python train.py --balance_loss=0.0198 --init_std_router=0.021 --norm_place="pre" --rope_base=10000.0 --init_std_o=0.04 --init_std_up=0.04 --weight_decay=0.03 --decay_fraction=0.906 --doc_mask=true --steps=4841
Below are experts of layer 8 (counted from 0) of a mixture-of-experts language model. Rows are named router (the router's row for the expert), up (a neuron's input weights, with its number), down (a neuron's output weights, with its number) and show model dimensions 0-127. Each number is 500 + 40 x the weight over its row's rms, rounded and kept within 0 to 999. Numbers have three digits each.
After each expert's rows: "comes after" lists some tokens at least twice as common just before its tokens as in all text; "comes before" lists some tokens at least twice as common just after its tokens as in all text. This comes from a sample of Wikipedia text that the model never trained on. Tokens count by the router's weight.

# expert 1
router:494472557525500532577457525532467421514483531461516460453531448560539539518484485481483531544485492439463411549559538412469492490515562515523506525529487449512513470480515459469446517550488461514546491575524459507496477499571499546448509533479509529504472527540593457519547460494500512530510455477503519497420487490523439473474454579469543511470504475511482605569548533470400470410513
up0:480532486506471536512515473502460557511560560509507516533534509515535463472519536470470530550555464509430480486491516465483409499543588478481508432421477534427538511521595545513496540435463515540487487549515460453506526513482412505478458543489484424451520537513500510459551509541517382387489544513494565524461454466494502447504495535550549497489445561511537487544548444454520512471505
down0:499404594440444496517419495500581494455510494492497551440513461434533534515520479503463487420550487485561511536529517497536492497421485485486448530530467483459517522537483509553501427498547450515467456432476501474484487510503502511593377554457485522562543563502508460558521481556500531524490513471515528508518508422420470539513517492474475567498471556528573499525516504545543501457522
comes after: " 19", " (19", " 18", "20", ",", " ("
comes before: " |", ")", ",", ".", ";", "–"

# expert 59
router:456529507542515544517479536509451466617483474559584460495486534516509471487475465423511601551499495494529539562477491460503516498519525501405522532483463472494593480460549455420556576591474545510515457529527492543473541487493502440462472505380478449520543487502508539532508556456497566499537484486517508487508476509464508406472534563488503504558538564519490486479507515478521482489470
up0:421504539567483489509512521497487493495479560571503476526491441560480498543434458520505493499442505483482524521375515543455547523521464448512433475501524388512529508441596528522518507533469457491496485448511501536434452559496535483512490512498524457521486553549507529505543526393539469498527487530548473565540474523470434502512513515529523511540415442434472528579525547509503420505522
down0:501515475508525489459516485554523547533462474460462481447482529520476449486543508516479506456446525536439441479514508487477441499510493500511512451564466516509513435565399481607476510485496481491436578470464559528551536545564549530525498517516478532524485491521541474503504477548448434459524581541534399521543516523494506565466426443484500511447453469526526539436616473495454503540551
comes after: " of", "'", " in", " to", " for", " with"
comes before: " ", " first", " re", " f", " p", " con"

# expert 10
router:418537481477552524505473537517463432530481500471543425478514528541544488432497492433545510509566484496520507529495559459486497501543565515492501578581495478461564486498515427454473599509466477518534497486584508534476492514461537435498456482461456546457496433533503501530479509546498522508455524443493485526436434466422488431494502523481561521542547488485419548482612482462474472461532
up0:497504556465547552539488469522421464549531475499506450455469516500451550435556522503494467460466489526473483440522514465480523506487526552443535539508514558494473492463548532514415527550525515574557488458498473527482508496480458351516495484465535506537518528561479502510452450508535452514527511495459508545418529452516468535603443585499524524494519500541523550441535544536489415433524
down0:498531498539528499494535539468577498434479502535475577506508572496526569414505476553538489502510526551523467543481516466452474512453499470450482533452464431516495520495501543460508467521561404418482475581405501536471537456487533528502486523527515480511520544482491417433487536488444589464521485555443490481523505532487433528478562465497503564458604475441515438491521504532468529502466
comes after: "\n", ".", ",", " is", " It", " as"
comes before: " The", "\n", " a", " In", " He", "=="

# expert 3
router:467546513510512517525512476563462452510504455547524450495514468483514468461492488454488535509494463492506508483450554529435539583518565506499500514541485526512490550427511451500578489564472434411461451515594538558579469417508483495503515393493437519470506446537563483564567471407492501557486477470524519471501471440467457496453444529495523538519501532510551574502535527516449534479517
up0:485459476511471473494538446537365529505527562520490467478493504536535516534511442443483485542530510562522533450527539489482435525496487495496415497543508501508445551424553475496521586494468385496495492460477515580562449534512509420507521455521456574509558489481452508521510430501516597521536522494590497490528546508395465507529481544498535502517484573490527491495475484507486491502481
down0:440485533496507547461463495528552538566502553533536498476530583454512549509506514535519426521533501488490510491439458515551467526513507557560471502467471592495465490501497506488494463451531511486489546551569526503514573472442486422491501472407486535514462548511458479505433561453504454449364498475533454507564494477517484515520557526471471501455542475491577511514531530425460475414448
comes after: "\n", ")", "See", "---|---|---|---|", " =", "=="
comes before: "\n", "-", ":", "|", "==", " by"

# expert 20
router:433519538546519502530476448584378447560457452516515460516546527546478485514482443501543508497541430533479488537464531422390523537504485519509508521615424492502536514492547509493515534593418555487471483510550525589503471464499525471475496479431449440482498506478472514502524499490478553513505445524509470485521520484436482459493506597526538498541531509487541473472504505466506439470510
up0:511500587477576558494530580455460513462456452511474455525564527459547441446478544490414489503462411489515499421525521533498447520533511552423464452508476487536538522585502467508509492472544596529509501459539517541450535495522513464498505465529482493532443463500480482531554536517597555482516456538470468459447532414437525516492503489470539477510552583479554522469488451486500488524496
down0:468473474476494552488476548555467566447482513503486506530475496508500470559522474505543465518434524537579511530593485483489525466514515516449532509524530528431468517523569440524455492456582493497542494521497456457511546560494574509520481472458460497489503445471510563561491416603468479525455485505509490464481582544527406461476543471500533504462538410451482543530497441529531459405465
comes after: "ed", "s", "ing", " of", "ation", "ated"
comes before: " the", " a", " his", " 19", " re", " S"

# expert 60
router:533561527542553513491534497471510494538509478517554421479514479556496489423531498541536549499476494466500532536487514424502481567497526529432531492535454532426531491434497471452522528512418474482533490560544542536501539502493521451440459492456532504431519450521514473548573471523547508520495494525486477509487469588407402518382523517505538556464596500495490571553531498487497475447507
up0:458456532503529470516504497516475494509491531398446524452512445460523504509578553436495420470536491541501513520433477469597519545487442544466509522553442517497507466481567419492455504512422468528481512519513476497562444452542531443500480565541508488491506490479511472466519513547449504510452529511552482559540460472522455501553471550599542509510499565588525587463531463486448492554471
down0:437486459477537560454482557463467446530446500501525499471561518511451538525487532460461539508488534488497432520493529510594528535490520463459488522496445496478547546526404472523475494525562512577475512451433479498545523448508472438437399476499490564428504424526546501528508511488513555533509500504434540513507537502529472558506467492451541464528467452529498515566577550591443462519444
comes after: "\n", ")", " 0", " —", "%", "\""
comes before: "\n", " ", " 0", " 1", " The", " 2"